config.yaml
n_layer: 8
d_model: 256
n_experts: 48
experts_per_token: 3
d_expert: 96
d_shared_expert: 0
activation: "swiglu"
moe_layers: [2, 3, 4, 5, 6, 7]
router_score: "softmax"
normalize_top_k: false
routed_scale: 1.0
balance_loss: 0.00418
balance_bias: false
router_z_loss: 0.001
init_std_router: 0.0359
lr_router: 0.000327
vocab_size: 4096
norm: "layernorm"
norm_eps: 1e-06
tie_embeddings: false
optimizer: "soap_variant"
lr: 0.00364
beta1: 0.95
beta2: 0.99
batch_tokens: [32768, 65536, 98304]
seq_len: 512
train_tokens: 364200000
steps: 6099
dataset: "wikipedia_en"
Below are experts of layer 4 (counted from 0) of a mixture-of-experts language model. Rows are named gate (a neuron's input weights, with its number), up (a neuron's input weights, with its number), down (a neuron's output weights, with its number) and show model dimensions 0-255. Each number is 500 + 50 x the weight over its row's rms, rounded and kept within 0 to 999. Numbers have three digits each.
Before each expert's rows: "gets" lists some tokens that make up at least twice as much of what it gets as of all text; "mostly gets" lists some tokens that are sent to it at least half of the time. This comes from a sample of Wikipedia text that the model never trained on. Tokens count by the router's weight.

# expert 19
gets: " (", "1", "2", "0", "4", "5"
mostly gets: "(s", "(", "with", " (", " x", "["
gate0:455529423511404463545551405409498512530487501540527499581521498523471377527479439495572404523545551538555473509481518515496507491365532647460551377560556499357450513530464454508500567519501392524513556582521453431440441523551526411433518569426497494440490546471505537421465590449432471477458456480502453529479555494607469427478420590501465498516569483496517523548516511490460473466483556515441432496466506512531658468496489492500473569426509413568503415504453526538519469509591485529519432577547412506514399509492436451530533503570502417471505441473548491500527454548489538439538556565482460493533544480490567587545483496523525504415496501472541499573471597505480565533585478480417470552503400457575497435453537479530559469511549547504512547473547551460520549541549537
up0:494470446507561488539549572541365461485466543592443467498489592429589442517453515450465499447479533578477470499441499482495448593477470441478508445486475434477476517422528504473490516443505498531538459426498581552454462400503559457558435516436467482455480485541460459410517462541557505497523468521556576477505523541407431588550440521416523501505519596547534495560427566571554572488452494430478414525461558546581514470524534351519518583490503431528492576545538499478483466585507430456450566603521523469514499487544534575545507524471470497670564505444403509392488506478558552462441509435461436461535480616483504510516419534437552522464568442435449579526501507565397524484478482433543561528609535478488509498439513549488580484492435522497490519461533397545510540509534543
down0:366511577442490501504460475535499479523529443474471556462510443561508472500531471504450458469596490456387532533546438474580466476538535490522394551462582449557508548456563540465550507507531551440465524518473570551555499536444426566417625532564455461476602499400511447475455509400478470440580497428488416456428549493415511466563540531460500535503429459528484471453519537494474507560529542560455558456533498529474485441475452469505664442445523452531471447478456545473580503511521509531531502586396451454597546543571534518359476491522492496507505478481507566416494546510556544545487504471491519541565556565511493489597387464507549376530508489582495515533567498477511620501568460463508496551494552507454501501582457581555504609492481426527447473503555416506453461583533522

# expert 21
gets: "ol", "or", "il", "ot", "el", "on"
mostly gets: " Col", "ol", " Car", " War", " Win", " Royal"
gate0:501444569522458495517447495551522443518460509433489563558535534520491511542598544399589646458557440485476464470503530532544399466463584510605468488556495503490462509511473471499468436508516489562450509472564431468421466560455457521521536445425440420540485549498508488457414456539408596558456460559544533577518492410481478359562534562492523590593521538495479472442531475571475562472507484417423446491483450442499424534466497630539467517553515480544597585462511379560528563533471460501418493498486464485427431604532496504473508459484459550495453478533498476577538495423411471546459487468516444561519517573571560464429471553467484532465378471511512421485509407518514467500473478455542555592476432481496506447468533455482447457603542428506528501594443569441508511513493479
up0:448561447510424465423516549417493495469454484451460484406523460566519473462496460444436498493565475451491504486381544487515562560514362528459510550533510519532410469546504446489471621549428470565467522513420527541568563542486550393483534516430543462514555459459510607490444508446472437484500451482491507500437485542482472561496410550498511390533591442560559436508576576439511498437421503550429514464483476505516476536496475450543614442509542503469537449552437404503547483495504449512528583419438481509433475512520479510573463519589552476515496517492485428490442438404477491502541590551517449485526539469477534555491563500380511558599484541610564522620538482529439535483500404601579442509489537440527451464450518538512530445503581501592576479475516485531473518400514411
down0:579519515503572464410484433490485575400512575447575485507557554477435491488535503463415486553440544564442521420387554539420412536452501574488550427581531488383531373526470463533553499476461514561451525442520521498491485505461413607559495468545460540558510497547555507608501443499479483399499574490442542392494493496569574502402479451522523403523537557482429479517540497505584519518535486419568520420555521504531423456387451476501450577491525544426466488553478511530493485565473525506438459498559567457480582436528480425555464624490466469486480515488451470522476552463544500511597536537548468542453550599461515509426480454493498515538476453490552552549498478472479476514507470594505372465534500467522541555499423510600476576549469484520519549422466576503408538487558459

# expert 7
gets: "-", "\n", ":", "ers", "s", "er"
mostly gets: " members", " director", " president", " Preceded", " Location", "ership"
gate0:549480598449471439512619468451463472454501461405570451498523423489407349591520452562496415538413507529419457482459467492546503471530511487626584453479434503460481491516438556482505477593455566473439544473540518526491487542510429469523495429466480445519559501552547498443561447530498533443466423560524537463542474493532440469448584529510586458424576503443486487458565473526507497556436442593546463476556526476471488560472545446472466557547554414509443513492461589522519561457535526471561516485490487483525402470530526449544564439496554545463482536439536504443495442561517480498384451537548500575454445505446432518526576565374563405474466368483513406462453473566511501432480496582542447481593436486608426498501581447503489504498553489443568472495487487462501510443444483
up0:551479459472456459572452521533530489412465461503482578415500502473496534428547474492446521470408549465495442496565537410470504574478471480571436450520496595446440592609527442475555379490500530453509494547531439544479481402456472491471436448533552482518529488576564566503493583458459466406456560500530382538580598517558516500523367416548531530511551534522477510555564474476525488631545518526507495591490370582491533528447439535526641537518491486570470522544542523469494415465495382499544542570458526464491480415549465494521453503546567512390518538541533523579516502445525453434537550526434521500503506439457500433432484593569516528473571464431530502568526515552547568550546475503477554496470467550524520492488472470479486525490486461511399529443518602504433518613451531
down0:521423540469538507495538519544406496428510532392496448562532403524428484491333527558469503448486509433510489421581457405510537511533594544552569418474524530523493513508568487535522538531498615566492432409601497422507589472543540469436509494501492531533470524523464521590623447488540505477566588528553469473479507433422497583458582542472453519577534505451502440496551547552527564417539465473520423497536497496490415504542526489502525570544540509556447534525484382511559393563383552496480455492582488509476509604431491511497438454475458480527462491448521464512551477530574507585566534514435523503453429487563498484483477421440428501564378491484488444499529512585464443532552511464561422450525523499425489417571481448498602472460473458559558469462533489537562508489519547

# expert 12
gets: " ", "1", "2", "0", "9", "8"
mostly gets: " ", "1", "9", "2"
gate0:503416567533502484457441469518454538509592481573518520526457590550481555576563431512485426526477533540470519509503514481502498422481489524538529458511626530537420369544603451459556481498488527490508564506454477446492509410519443448453480540505428541497441491387367495548528523535513488497602461437496498480441556439439493462567572508502452534512504468495547504490581498540450545486482557573455506442470466398492466511496480551582401464453474584534479504531548513434489534440615512503523468523497513500566491567557373520596520460418463526458440472530536451526437490520431523497533483495444491407437573503494523495560535523377451421510576484429454602641607483534485501590438553535548542463477501437515511491475444508558483494594584572520563484502461557431482446580500550
up0:548473495474563548448528443472498484522506545539550503469489495409508493439490567428502516558562467451491470521418500550496479431654581460547426457515571544538501531439467461506446450448428415448538485496516553499602495464458455525497504498539598551466500657515593482624551551476431554455581472480522495524488493465458419499469492424424396527530562507489524490518560486469523476630499480549507461554592585478433466442545456512536467494482530534464520513473478443480438588416530520413429498442573462574485539639550500538471495514449507515507581454493497497466525500486518500493469409508507555508593419514507483422554454605497511534472546411536452392640498444482548540555529450477535475511602465528531503552445471540473497531477414494500444455486457472564484437510512376
down0:473535585536527535442481443515606462487512537520424433523411461539491524401583371518551439497555504552402440526477443461492480473597435519563491518498488501528429475477578493434469427487473515399450530584533453530519536515502530555531465520443568497524462546506592491695415486632510440463482540475497456492523395537510504538561509481482476501479511508486486555579573500553651496650482427487540487602516444498446427494524436516489404399536515476385504481490504531531474493542556460442493474494494466602446494524403564549462434527553502531536520420488436417462492447502455539501480497467586549526441482565511496516517504517466499428470487544488465555448520517487497501484582540457465523495593447509548398470482505527516483583472502515530451483589490460523540498511394497

# expert 33
gets: " the", " a", " The", " A", " an", "The"
mostly gets: " a", " an", "The", " the", " The", " her"
gate0:535493521497512515392605491468555445494541512558503443560562413456447464487426497546499491505513433529453468516540494540444472512473533594524438374499544424570619502398437532515438531513515517421462446564471482568512476616563474568432550527508459626555498493497492393584429520482485468580635504526521508478589543489519573550487461464391464490551516477566474494452503538527507531558475540589487557667567449497527417498535520404518500472548573424497463509514435444456435652496536511456479539544509539526595484462511516513499513467450488475451452447433461492474534502527522523441530518559499504443611536564456358486545540408473528476478524522505503483498505528513545532462512504474516489553516422527581507548545495539558477532449446558493478574502485521612522546459480445
up0:506570504461458442473479450515445514415511507475597501519510429580496530451425529465477462466436498506561504501555573532488474449421492479567508467567520527453485537542460540520539472438655523524529470565430537500586509495483471451515506533600454496399426461539484532552460635507552492517460553517623459510397556508515533490600478479520532612494526483531563552509549443475572381455495497496492506445513535535553444530472420439583497419472424521478483492502502515578508400523520487594583521542500504456492509529423503612571477527492437512468492505517588521504517463423533430433469452508513564420493459479618516504431488534419454394616398539486488480565462505466421528461494501552492450530483501496572549484471528449593463457484538463450586542467574412496596555460583497
down0:489536491537535421457581519537529494543485487512430436462450623478540528536521587471554494516547436532482481395522502428510460509406518548519439410533437407578436507480509495418477510497611536504494511443475447575548489519487532443527492476494539460518505424519594521512480605441478490466449463500503490537590451482432498504476564540474576506510498557489437527486494476370391401511443440518601592564507499407418548534489572508486479539436598503524590559426527385552476538589514454560560420513528533475512529441491476603516415451485540523498533541512515526499490498486477468472447553502548494588491469584519608504514543578428554535450523462538499510504464411497516514525478500497507497445471420502417527420534516487452524470495474387589429506491429574478640492506402568

# expert 14
gets: "u", "id", "ra", "al", "ic", "in"
mostly gets: "id", " order", "ancial", "stru", " effect", " free"
gate0:534596520510469491579574453524492451447563426488597571567451475470543492528536421456565464374560468556518492529457438461486545479499462431466452462434522476445413553584413483500494447555557411459411472474464500487513518545496470475439540520483430447519389599615557547450540585454512525466564456526482513444431467439471504496466482410414514484462527441547483479516545506442467579437463538491468520474445424508456542442547509426443489507508469465490472477522493530521487446549519582403488512559629562500445519541474486501464517449418426518549423424513477516541474505546407474551485547505429456416479429558456546474576513555493529589470516528508444392514557561519499388478424457482607581485485498514505424592548546544550504521538521496539571451523502643495517519559539511
up0:430471495502602424519403520520512541470461427506436528530457549500559473583534452499568506525485430459519416560484608402556423454477446489404518475503484599396487602465525618462449419484494420491550461494451553505543591485429472419467593441539531446495512482557464474410483449492477542517466583394491574540517544448505553480462552511426496437578511496569485474467521570515523505522401511490475471433533479510483564422512471524437553535584509562540526454436538554498478523445512516475487526363492549466496500517414457454510486465539429420516544511539534513543501490473484472605549518474509515515482502558455465535569513490495550465445498499421478453526595505429569464483650502625510477462602587521413582466487482511459477468536575506513509467580529548490562555427561506
down0:515481516488504434545411557489514470526533567456459528565490526476533527566470529534489465541549465507529446402362534572474578436509522485555416496469617463444481556529473560434479485482466474560485434409526548522479381544457467546531470396500484504474576477620488588502564521501553537518448507491470591511443475509582524477536550402540563578495492548601468563587462480453487513460441427525485591541470437485517483451432445457520432474443563472467483549462524503525515380503537506542435545514520543498459553576519462544576510451528451441390465420572495458549434466439492479480535422494532469536477479495447638459547543565466551530410465585358490584586505486469562424468460481542423554577569472544455520553547527555473454501487477506544527578468486489440483499477493540

# expert 4
gets: ".", ".\n\n", " |", ",", "-", "|"
mostly gets: ".\n\n", "==\n", ").", "===\n\n", " |\n\n", "===\n"
gate0:549466498543524562481554509524524480478541523499560543418482513422442560486521472539558413528539525442462455582482466519469531497546526576507455479565380487405463520524539527518477517526520581547456447527531529445570511560519437494464507452438435462516496543442492508518444551469504495489545406476450535534550462399520422532501457621510510432546502539473497491412456489425457582487544507480534517574510461549488501610543501543469417527682545518501530481553562467465482446584526456466539467434496538516431484602493461523532477531515517479357504503488621429498531479500491446525615507482497496498618413439492435481548473463426465439446456559502566508520449490532450494408500423527536487467477491421563474405464534607530506492453586523604530509537432439540422468588433377
up0:471430470545549535564462543520627460482573434535446460440511505488521518469404498489470421474446465574587555456520429473482531481600444516508539528492513494483454507536463496544386474506450395536478483540494487442501539531652462571473597513522470376483448511503521493529459558425501517466504452435507482479538533449407506410537455507513487517553496495546535430563531583514637506551461494560538497454477465525463515573485472534524381467480427462514469469470514585552425487554453580517494522550526507502454507492494466485598554462469454552495408551490502445570509492516386496554466540491524434550561475551488435405524452469496463478492495492462520631460549494499479368503496516500516554451513469447604543431500471424614452581450505545484605484471487391594440453509501406
down0:420441507453531510518481500502517408498417517502494392504441602531553512412412497622547511549441439463493461576572467455445550454434445468465578491434473417586460540576412440534532543518458468539436515485479491430485471417418481568515518535547442663467521506493509517519462454532468529528462499529513502613512585482457582550507500504446491507443505551521456493472509580473441546455503474441481520496553537528493444448427511518499500503504465448473532506487517522515472506477508465503561451582455521513461535540487495493574572516621470439540580573521492448507430440523533533539509581516619546447492525488538642579553451420427478620438474518465543533530390557557483511538579545420428492513486430504555583466444593418530501499515450442433492578485438485494484554585519527

# expert 5
gets: "-", " ", "–", "/", " (", "-A"
mostly gets: "–", "-A", "_{", "-S", "-s", "-H"
gate0:624427488432594490470546424435489582454510486474395478493534508531429546443428566444476483512540580460488466449504470617529437496503501514585522461564553513546482478536543499498457524466637626541536501515553502451474467524523545465464476570442494552518511533479545476562536415561545420532489568558529553536596539445457469523506547490476564475514533548534481460479507502490465495478565521421469570522470539375431535486459468407519523528626502484417497471548613458579492550527518534539420558537498548471517557506430511459494586519632462494542476495454549484561486465478439493529535525461545457532570469402511554416427513504597476479446440524511480536589435420541489454530451408453559404479511520506438493565494518549504388518445554442565454497541474549584545520549448553
up0:471422455645456576534551475563521521460470493603512410497451536440535574523566551438457477522527448471582497540525558467477538546409446461473502514463547580421535476486563408532419501478425515519511495580400469557505480385493562435388568466478517528522504526538517562574428548580512436499545515430440440378526525494533539510461595588519513533536462509521569611542413488520475500520496497412496548484555507565536448566497485482414495439468463526455417485457478484541460502483473546578591478558504506440446500480470523495531490542511479493614436595493532553476538559475559489359459582493495575425581433398510511544498489498449501525443531495467513468478583568520475456498553568458481534509593535449589402538505529480429496469520551527533514477513505456527512428482529573
down0:450567488541509482473546415461600457511558541593448447380490528509529502516514484482547488463561439502477471543475541490501530525469427494518476490538515542551475573501455570480490469536502493533557559551525524457529470503416484446471555437419550486470447490538552594448418540481476567492554536502494527472480508584478456480556479531442436578496589436466482427455588388490517499514488580475422501534499518555470559488655497543610439517469487541511550554508541529448571553480502467422544539478464587527552534412482562418489548507487448491534480503443540409491467458432433439499620535499510479517502500506429547547561481572419515525480416538502472520393544510517512592555397456580533385491457578436515552397541445540447493386473457375514529522483548636505484448554511519

# expert 40
gets: " (", ")", "%", "}", " career", "^{"
mostly gets: " career", " ft", "°N", " kg", "°W", "(s"
gate0:428625518529523560547456474475520441497528441471534480401551469474476520509542524522476442483607480580492468529562463535426454492467480545513558507535454471474461530508400498545441562483523426498507529525437467525557507448535585486472484438409565649535534501421553560592476612531510486460458579578532552490437439472507534478508527479559452571551388494490482469478442557522509456505559544533476453628442459487507530484543511476471464524443435500517550483520471547446467443456642435505552548431466502473503481546455455537561576438454545443477513421516497545460524546457476489482557513502539419465568501610520501441516483524506572556522533411459607483604493407506470519486498480440537512449462497440525379330520551442565561449457505549470498502477455458526502583490382487
up0:580395470494511435593456555532456478480434448438505476479455586501545501511561434470494512498526421509529498507488446489604519476579429448415547479478511528493555526563517494484484505525436447579477511513554491530432531370466488516555423433464580568531470493466497574574549438576439490577460483509553508657496463474553529463436429545573495470523559414542481602567525564455464414548484538459473538464538500600454546417606375544455482522515497533610427496507554441541470464509498447498381364460479494504452525483517489450504531588439512471561507552500522452518523539499561497416550497537544436508573545528438501513486455514587486463460511584485485478499462470451529544417503539603503530474482473618508601553489428563444499480489455456496438594543546506468528516518494466
down0:553566521511533450505522383461534539506538587521544436489475479514439510529527513600446483443457526614522465561488556505508466366448503550457531512540438500523536457632398434516502472517493534536522591505536446516554455559498593503543500430518473467484467525472545495490446450425475524514487515500578475456507502568547461594523477486357570646522571556496454492462493523579483449454460468586465545463465464522501382435455450474505454567495471564505473529481600479460477461496463457449545429427465556432529474477541492482490466557532437459483358497498525481528477504482627483430512479599519386513492525401412502509444435410579430468561580537451503473504440534637501542434559551578561498547493479489471506460463462524542541487464483472499521515466471541515617467471517480

# expert 38
gets: " \"", "'s", " The", " area", " family", " city"
mostly gets: " \"", " family", " '", " Church", " state", " city"
gate0:513479379493459578506488538476547500518527469467511489388592477506443496496494519530441454580440468453520435489495455513552583554506499534464539443545503399530491507466503544537480500463511608477378519477497487509485545489546481572551430500541567474491447629464537492477449599523474429492447454398436550532569479462477543502403540472550477465442596525482511574511430515480509499468475542497496421527489495482523481498449508547528436474497468476538447483486713442435429520513518513482512437418443526413592543514506528472533483538469499451515530429428513370409517476546474483625502508535551542513435526420509450585551454481571489497429488665466518510583508498535543504581491448549597497484436473536530505501469514426509480502384521478499438550471533614460526502519439589
up0:426527520586428494473486410525533522507460470584573478510573468456490460466597545401482504459523441498424549526515554561485510540574525529528505529487410470475595477579541567510493494401440446400485486478511549484521500514520472577487453556408515491422551537429565538469518490573455476517567439584516444564502476489447568485436523576595505500491471479405441444452619486462500499498567582537501483501564515600405479560558442534452431429509489486463513491485563617550450467523462448515418500527529466528511369537525492510610477517516474588473542571388535551463454496437400485559435484583497468542471562554454435480461439577448518513466547499494593499551644465442508480507562531589534480520514465440442509489438483458443458444497531478466456498447500472502459521408499541
down0:454516497457558493557486499520575519576554540494445532540515452459470482489603487478545484500512514529511514540502543602419467495484413517446534526449407564512497478540531452498491453472504446510477571431479470461503502483517433597459449535633489562594452509523495419533457452538474565428538481395527451455502470534407493443499559491480582512411576539578467414351450493493400557509424511562445552499571534459647515511455548381443489541447390532449447542478496477445578552457545504497533538518562519460483524507521509485529446536425414535503531480498547566461441571558489567408506450436577550496541384517463482578540510532439521526585442562522533490474515417535427523524595497467518563501447503509518386442451436533537587544470459508487534474553539460501431540524567507

# expert 34
gets: "t", "re", "g", "ap", "p", "it"
mostly gets: "t", " exp", " requ", " incre", " init", " prot"
gate0:437437535463504513494424473615562531496494465516498517417523545460456366564453519563547502609537523536495580499581586523426484577495484468679532411566466520441461460474475508524484463577530488465481511458456584406458498480497532491564562488490546443519623495530515452521482532460563572463470515470493569454427549501503548424400471501498556515545523439434527399572444471484416468503548516578422528503499455456587538552529524550504527495538453506567536533552470549438485420496497447457508429434465457544530449485418520516544520531446541410469504444497512471615513420464453512593536493585571467441458494520467471534480408510517533480506517461533565507440525511534468627409488521536532535550563468506448542425495469485497506426524505452467583370489493414427514549458519569
up0:472455562588468508479448523433539523471512463439416510604568460433464476437574439467503435557492518484477506536442494494404515572560592595478453584471496498439605468502550507470543453404487445457525419516566417577517567429518492514623388483476505526551571514360416441509485511542494385552568441510514484545588495555528628551519571560518582457556470448469569502514470498535594476516538520635534371477549506599410490520503495497557525486496606558508457416461589600514582467464519428451511494525443504468506532514472484535484502539463483467509522462524488501390506464517505512555496472505564425497481442542471488512548544450445505494457541549448582536483587536492588465549495557455526500549460454471445508482536550503468501504524473547568554534517509572513485457491501500
down0:531557583509465474509533521479440515472562562427420528541553481453483523425543499423551500464407509445449458472404618420599523528492634522553538527425467420588465519565498499463528429493542479603463454480487544480446492531511537538459512517460488592504521544474466486424578524498473445535466512538471508562496533478405566571475504521589533484455498618410490511461497554557513491492535500471473509506541467403464441465442420480513440504432551509537580530550615559499471479460493462539441519517477510562536505463482503573457549442435425431502487566545511464443499404560572477434543426571532391372565491469556468518501483421474503498585524486588439408526524445547621426486519521541608508473513524499436550453487479473528499566555598405479546467458497515517498463490578489

# expert 29
gets: "1", "2", "9", "0", " ", "8"
mostly gets: "9", "1", "2", "–"
gate0:560581544483522567424532529499489432537555461412417492593647543546432474482448399483439481482474517440402498444461558579524501440508546493452562432435525547551433508484559478462409426514543566482469434491493521573459530502549541494509587479491516503505522482489493478543508535550456568573537429520351512454395407526464534495486502561472558560532509511405485482539549528527536521579500467503483508523445439538438486517530480508475515507479479504436518482507534497572501339467592583524565467501535533510505436464431510527550515478538448600642408523532465533394555506507497478481455531519405524394504603477484532482500525435405500560482472535491531490461470512468459456535431533625476477459478516492492603449422489509424506439467428509438496616467463500578470515499468529
up0:563488538475450577507470551522567527433467522562476406445488485578536470484477567480512565409506517476525521550520431491511459501452475519578440538418521509454441517493543501559509486573502481539493467528533506526512480524430536445461531534591444462515533491456500494480545530492565445479538641465467465466494503517406483510557368452664429566479525432542496472469512493578488537480493560569502546483539543515511544481523535508502408479384473493524435443472477522518521522499483555510518457499431467536524547527464470543547400523448518517520522521444566522471532478462538509487452496480466575488535650490557488598548532561492562561554523480505462530543586507522446468614461435621408607522527409412468467540378493661531433504459509460477534493566392566585565425436431473
down0:542411493519543611484477508550556576561477506428525469524551573532527555447478520559449513451492453533585487582467449496460458459439449506526586474462413425497384470459405417519629510496468516504509538467451474538571474465488502472487568521474521532519485491441517502440577412506471490539519488526464477476501546472490420443461381509421554572437499541409550570475395521543504592574477592556530465449509436552458562502417588512574509555547501529440439501458545609456584389522502541517523409424475489485436480505454519511494460543509469509565425482450498438470525519566523539435415518569530404507540560525589450553496499482439468433462595531525515432482543477451492479486497546565518551516449553512357499451511448520528441579605536493434518563469501490569461532447534528